Weights of a small mixture-of-experts language model, trained from scratch on English Wikipedia: a sigmoid router, 523M tokens.
Below are experts of layer 4 (counted from 0) of a mixture-of-experts language model. Rows are named gate (a neuron's input weights, with its number), up (a neuron's input weights, with its number) and show model dimensions 168-223. Each number is 50 + 15 x the weight over its row's rms, rounded and kept within 0 to 99.
Before each expert's rows: a language model's description of what the expert responds to. This comes from a sample of Wikipedia text that the model never trained on.

# expert 50
Word pieces inside South Asian, Slavic and other non-English names of places and people, such as Harinara-yan-pur, Bardha-man, Kazi-rang-a.
gate0:39 74 57 60 53 71 71 42 46 64 16 61 36 45 58 40 46 39 70 65 33 55 59 47 67 49 37 33 53 70 78 53 42 68 25 67 57 28 46 27 46 58 64 41 46 65 89 65 59 68 37 70 63 50 54 18
up0:64 48 65 78 48 49 40 52 26 41 63 20 58 45 51 51 44 35 42 14 45 54 34 51 56 23 79 75 48 37 37 33 54 40 80 48 63 75 49 56 42 56 39 51 61 28 24 47 20 51 77 37 63 35 44 62
gate1:30 53 42 65 37 29 54 48 66 43 47 46 44 69 47 26 40 46 32 88 58 44 61 77 66 61 33 25 65 45 44 46 55 59 51 70 49 62 56 50 47 52 49 53 53 39 44 56 54 48 52 68 54 52 62 63
up1:35 35 57 53 28 49 37 41 45 48 41 41 21 56 35 28 61 48 31 74 71 73 61 74 64 41 41 46 45 50 56 42 47 50 57 65 47 38 61 40 44 57 60 54 28 32 66 41 87 32 43 54 62 40 55 33
gate2:60 58 53 51 43 44 76 26 43 43 45 35 60 39 47 44 74 51 38 65 28 67 43 32 65 39 53 18 38 60 74 11 36 40 12 52 70 47 56 69 75 46 65 31 51 45 42 28 68 37 45 45 32 32 44 39
up2:37 52 55 58 57 65 69 07 35 42 21 59 72 25 62 57 32 56 33 58 36 59 47 37 46 31 48 49 63 61 60 27 35 57 18 68 74 46 37 55 50 32 63 18 69 54 27 50 46 45 45 35 40 43 74 28
gate3:60 78 55 62 49 72 51 42 43 48 57 75 57 53 28 22 35 72 49 52 42 53 58 76 51 58 69 54 52 27 31 38 57 77 38 54 48 37 63 51 49 62 58 58 38 59 68 34 49 44 39 51 48 32 42 48
up3:54 41 35 64 46 47 38 52 41 63 32 43 53 60 65 63 81 64 40 37 54 55 71 54 19 26 36 41 62 36 28 40 72 44 64 35 49 58 31 64 35 27 39 38 46 54 37 56 66 57 46 48 44 36 36 43

# expert 6
Pipe separators in wiki tables and word pieces inside foreign personal names, e.g. Val-en-ciennes, Al, Ni, San, Preceded by.
gate0:65 64 47 26 45 73 90 56 48 64 56 47 39 49 70 77 62 63 80 34 44 49 32 21 31 45 56 55 67 30 45 37 43 60 53 48 52 69 58 31 60 51 53 79 66 60 32 55 46 12 75 68 54 57 45 35
up0:71 65 47 22 57 46 63 37 54 37 39 53 51 35 58 48 43 61 61 27 45 42 63 20 71 49 45 65 53 39 48 52 45 34 33 46 23 58 66 46 30 51 35 86 47 52 26 51 38 14 56 58 57 47 63 64
gate1:65 47 51 40 27 43 73 45 25 16 98 44 54 47 35 42 66 62 63 72 65 36 52 71 55 78 32 27 19 51 62 25 81 56 32 60 54 58 43 41 53 60 51 52 30 68 49 56 42 57 42 49 58 24 75 42
up1:16 58 45 37 77 54 30 66 54 51 29 74 69 41 65 51 37 45 33 40 50 49 53 40 19 25 55 34 71 43 41 43 32 48 47 35 70 39 39 49 43 60 46 47 75 47 42 58 46 47 58 57 53 85 31 57
gate2:31 30 70 56 44 52 64 47 60 76 53 78 37 44 38 30 28 54 59 48 51 33 56 59 34 69 51 59 93 51 51 46 42 69 43 46 35 58 39 78 65 49 63 49 40 69 46 47 45 44 43 54 56 37 50 44
up2:42 33 41 73 26 65 53 72 56 81 25 50 42 44 52 23 47 48 75 45 57 32 39 32 08 58 38 72 76 46 54 47 38 57 32 42 58 56 43 67 34 69 45 63 41 54 58 61 49 35 50 58 52 44 60 41
gate3:67 60 43 61 49 49 29 29 38 25 36 37 66 32 32 73 45 52 43 61 66 47 58 30 34 41 65 47 51 97 36 55 26 27 65 58 62 13 61 50 20 84 28 40 36 21 39 41 69 43 40 79 39 51 35 45
up3:35 34 40 39 24 23 55 77 65 35 46 30 40 64 53 32 54 56 52 37 36 36 34 49 64 53 73 37 57 41 39 32 71 66 81 57 61 75 60 36 59 43 48 50 64 42 43 30 19 62 61 63 65 21 36 34

# expert 37
Prepositions such as of, in, to, for, by and between inside prose phrases, as in "out of Detroit" or "noted for".
gate0:64 89 69 59 37 83 60 61 61 61 56 38 51 49 57 34 18 76 02 47 67 72 60 34 47 29 44 34 09 32 52 57 41 61 21 28 57 64 46 72 48 62 69 41 38 67 47 30 39 72 48 15 53 58 51 32
up0:76 73 55 62 41 79 70 56 53 53 46 41 50 51 56 48 39 44 34 37 59 60 57 41 68 21 49 38 41 67 51 59 51 65 33 45 34 73 20 47 39 25 47 50 45 20 51 60 65 67 57 30 55 34 74 42
gate1:43 43 21 88 57 38 50 56 65 53 45 36 30 60 35 61 43 49 51 46 70 50 48 53 35 48 52 81 66 61 29 44 54 49 48 50 58 48 32 72 60 51 61 55 71 47 35 47 48 29 69 38 46 34 55 61
up1:41 64 76 29 56 59 61 44 50 83 52 39 72 41 67 44 61 47 35 44 38 40 46 66 28 60 73 31 13 34 57 59 30 36 72 40 34 41 55 49 41 44 62 51 42 81 50 89 33 47 18 41 44 48 52 46
gate2:66 87 66 47 35 57 73 49 36 16 56 60 48 76 25 52 65 47 53 38 59 53 74 18 74 25 67 65 45 58 65 85 28 26 30 56 58 58 30 52 66 31 45 62 48 28 57 57 52 34 26 56 00 53 38 44
up2:41 50 83 40 60 74 58 27 52 53 63 61 52 49 56 76 42 35 77 51 32 44 52 36 83 35 75 50 13 45 69 48 40 34 19 38 51 39 45 49 70 35 53 62 36 73 36 32 46 62 45 23 48 51 36 42
gate3:54 39 34 60 28 62 27 55 36 51 37 44 45 61 42 25 37 50 22 65 63 33 63 69 53 64 35 54 61 55 35 33 44 56 28 64 49 53 54 63 49 52 70 51 59 30 39 55 38 76 39 33 50 41 40 35
up3:58 58 56 59 49 47 71 35 43 32 46 53 46 35 81 46 77 64 65 60 34 77 48 37 54 40 47 55 19 35 76 45 52 68 37 62 57 47 31 52 34 52 38 31 54 85 51 17 29 70 53 34 66 54 58 63

# expert 60
Prepositions of place and time, mostly in, at, on, during, within, up, before place names or dates, including in opening parentheses.
gate0:50 29 39 35 37 47 51 51 58 51 47 38 64 53 48 56 55 82 65 51 32 38 47 73 62 58 49 42 52 19 51 60 36 49 48 63 33 78 81 26 44 52 34 38 73 61 50 80 21 39 25 40 72 35 45 56
up0:25 43 42 69 61 25 35 58 62 65 23 37 46 53 63 66 45 71 36 57 21 28 18 55 78 41 77 12 17 52 46 75 52 55 74 35 62 34 61 18 20 58 36 42 78 55 62 62 25 39 53 53 64 50 44 61
gate1:45 50 44 67 59 47 43 53 43 61 36 44 58 31 65 52 43 57 45 46 47 30 46 82 61 61 77 41 46 32 32 53 49 41 49 82 62 59 60 62 47 40 96 61 51 63 29 71 53 67 32 47 61 50 54 76
up1:49 63 45 46 39 40 59 46 26 78 37 51 80 39 70 71 22 49 63 51 27 57 27 56 30 65 67 65 46 07 53 44 47 48 28 62 70 60 48 52 44 29 83 57 28 60 56 48 56 41 32 53 54 60 62 42
gate2:75 65 57 44 38 61 58 53 64 64 82 82 33 62 47 73 50 78 30 76 33 43 49 41 61 38 63 20 72 31 76 40 33 68 36 68 31 61 41 78 53 47 40 58 75 67 58 46 18 65 62 29 52 12 24 64
up2:70 56 85 58 39 30 58 40 42 58 42 58 52 64 56 78 69 36 29 63 32 25 40 52 54 61 61 28 40 36 53 47 50 69 79 65 31 72 29 58 57 56 60 40 53 47 48 62 42 43 59 47 28 62 35 46
gate3:63 58 48 41 28 66 51 28 41 79 84 64 43 39 63 56 43 58 45 55 45 80 91 58 24 24 39 42 25 39 39 60 48 81 27 52 54 34 47 68 38 55 47 59 44 46 31 65 46 69 43 64 48 53 65 45
up3:55 60 39 74 41 72 54 52 50 68 74 38 15 56 45 49 64 72 45 30 56 72 69 40 71 27 65 39 03 23 37 57 42 60 30 49 61 44 49 53 48 39 45 66 52 65 57 52 56 59 49 25 69 64 81 44

# expert 25
Colons after author names in bibliographies, possessive apostrophes, capitalized "His" and "An", and fragments of foreign or taxonomic names such as "his-pidus".
gate0:48 34 57 65 50 17 46 48 43 58 53 35 63 46 24 35 43 46 66 50 31 39 44 55 63 27 55 79 51 69 59 68 58 44 78 55 63 63 75 44 61 66 67 61 80 19 65 53 44 43 52 39 57 30 31 23
up0:22 48 68 72 33 73 46 46 64 41 71 18 42 52 62 35 55 56 46 59 48 39 52 66 64 28 34 52 21 66 64 24 54 70 60 33 40 49 34 45 39 68 43 41 35 54 45 49 67 57 57 53 41 57 64 56
gate1:53 44 42 54 38 38 73 72 67 41 47 70 55 42 48 59 20 31 69 40 34 44 46 62 51 41 39 64 34 42 66 79 73 55 60 33 21 37 57 52 46 34 55 57 16 68 57 40 56 58 35 62 75 49 52 50
up1:55 46 51 63 45 45 51 39 72 38 71 43 50 46 62 38 52 37 64 62 39 50 45 32 42 21 35 49 73 45 53 27 51 73 46 63 49 49 51 63 46 50 49 21 63 59 58 42 34 40 67 33 62 60 44 43
gate2:76 72 56 37 22 61 59 60 82 67 37 82 30 47 37 54 55 47 50 28 59 36 41 35 36 44 71 54 41 69 36 22 51 30 53 48 59 54 35 44 61 23 52 65 56 38 53 62 57 43 71 64 53 57 26 54
up2:52 31 48 54 40 43 31 37 61 31 56 53 59 29 41 41 55 73 45 52 68 68 72 63 57 39 62 54 73 17 76 61 48 64 43 47 49 31 72 32 52 72 71 50 21 38 66 46 67 47 26 49 34 55 55 33
gate3:40 38 48 63 48 44 35 47 40 42 62 40 36 53 40 58 42 65 38 55 18 53 65 71 31 34 57 57 21 54 43 56 45 67 55 82 47 33 37 30 49 58 61 50 69 38 35 50 45 71 70 60 34 44 53 78
up3:41 71 38 58 43 34 45 71 35 57 46 50 55 38 45 69 68 37 65 55 45 54 53 77 45 18 45 68 46 45 44 40 49 65 60 62 45 29 31 51 67 40 27 57 45 47 36 47 33 56 77 64 64 32 62 72

# expert 20
Digits, capital letters and title words in media, game and TV titles, such as Trek-N-ation, Star Trek:, Xbox 360 game.
gate0:25 57 46 58 62 42 53 55 47 61 30 59 57 58 33 72 54 42 54 34 47 52 60 14 44 35 54 44 41 33 62 58 45 27 41 65 51 49 56 30 46 52 23 59 50 54 37 51 26 70 40 70 28 87 56 55
up0:50 43 54 71 45 48 68 69 52 56 42 40 43 56 55 36 48 40 41 62 57 67 36 51 46 54 42 46 57 53 37 52 63 54 62 48 33 52 51 41 63 43 79 61 50 60 71 42 85 44 68 38 57 31 19 31
gate1:36 60 57 59 48 36 70 33 58 32 46 29 52 29 43 54 46 51 37 51 43 29 47 35 28 87 44 49 67 16 61 64 47 37 74 57 36 37 51 58 36 60 28 37 49 42 35 70 37 52 51 38 58 75 31 33
up1:66 37 27 43 51 57 32 46 57 45 65 52 54 54 45 43 36 71 55 75 45 34 37 44 34 81 73 52 46 53 68 76 57 63 65 44 27 23 89 47 50 58 19 38 29 77 15 69 41 34 64 52 48 34 33 14
gate2:67 29 62 40 69 59 50 72 61 73 49 71 49 49 60 34 52 55 31 52 39 36 53 65 69 31 40 74 66 46 73 26 72 37 63 62 67 28 48 39 53 50 53 64 70 78 11 20 66 37 22 69 68 52 54 39
up2:41 73 45 60 40 32 61 31 59 40 55 46 58 60 42 74 51 59 68 28 46 52 28 31 37 38 72 43 72 40 36 54 26 46 62 43 41 56 73 52 58 59 42 34 29 40 69 72 40 50 98 80 37 34 33 35
gate3:57 53 59 41 40 82 42 30 28 48 68 70 39 45 66 26 48 82 32 69 56 28 48 20 09 42 28 37 53 42 57 44 51 72 64 56 50 41 47 42 47 74 59 73 32 46 52 46 58 58 56 60 54 32 40 56
up3:68 38 61 63 59 67 31 40 42 46 50 63 41 50 58 34 46 65 46 74 57 54 20 47 29 36 54 46 62 27 38 36 59 74 65 82 80 64 48 59 16 82 60 78 44 49 72 65 41 51 43 40 77 29 57 47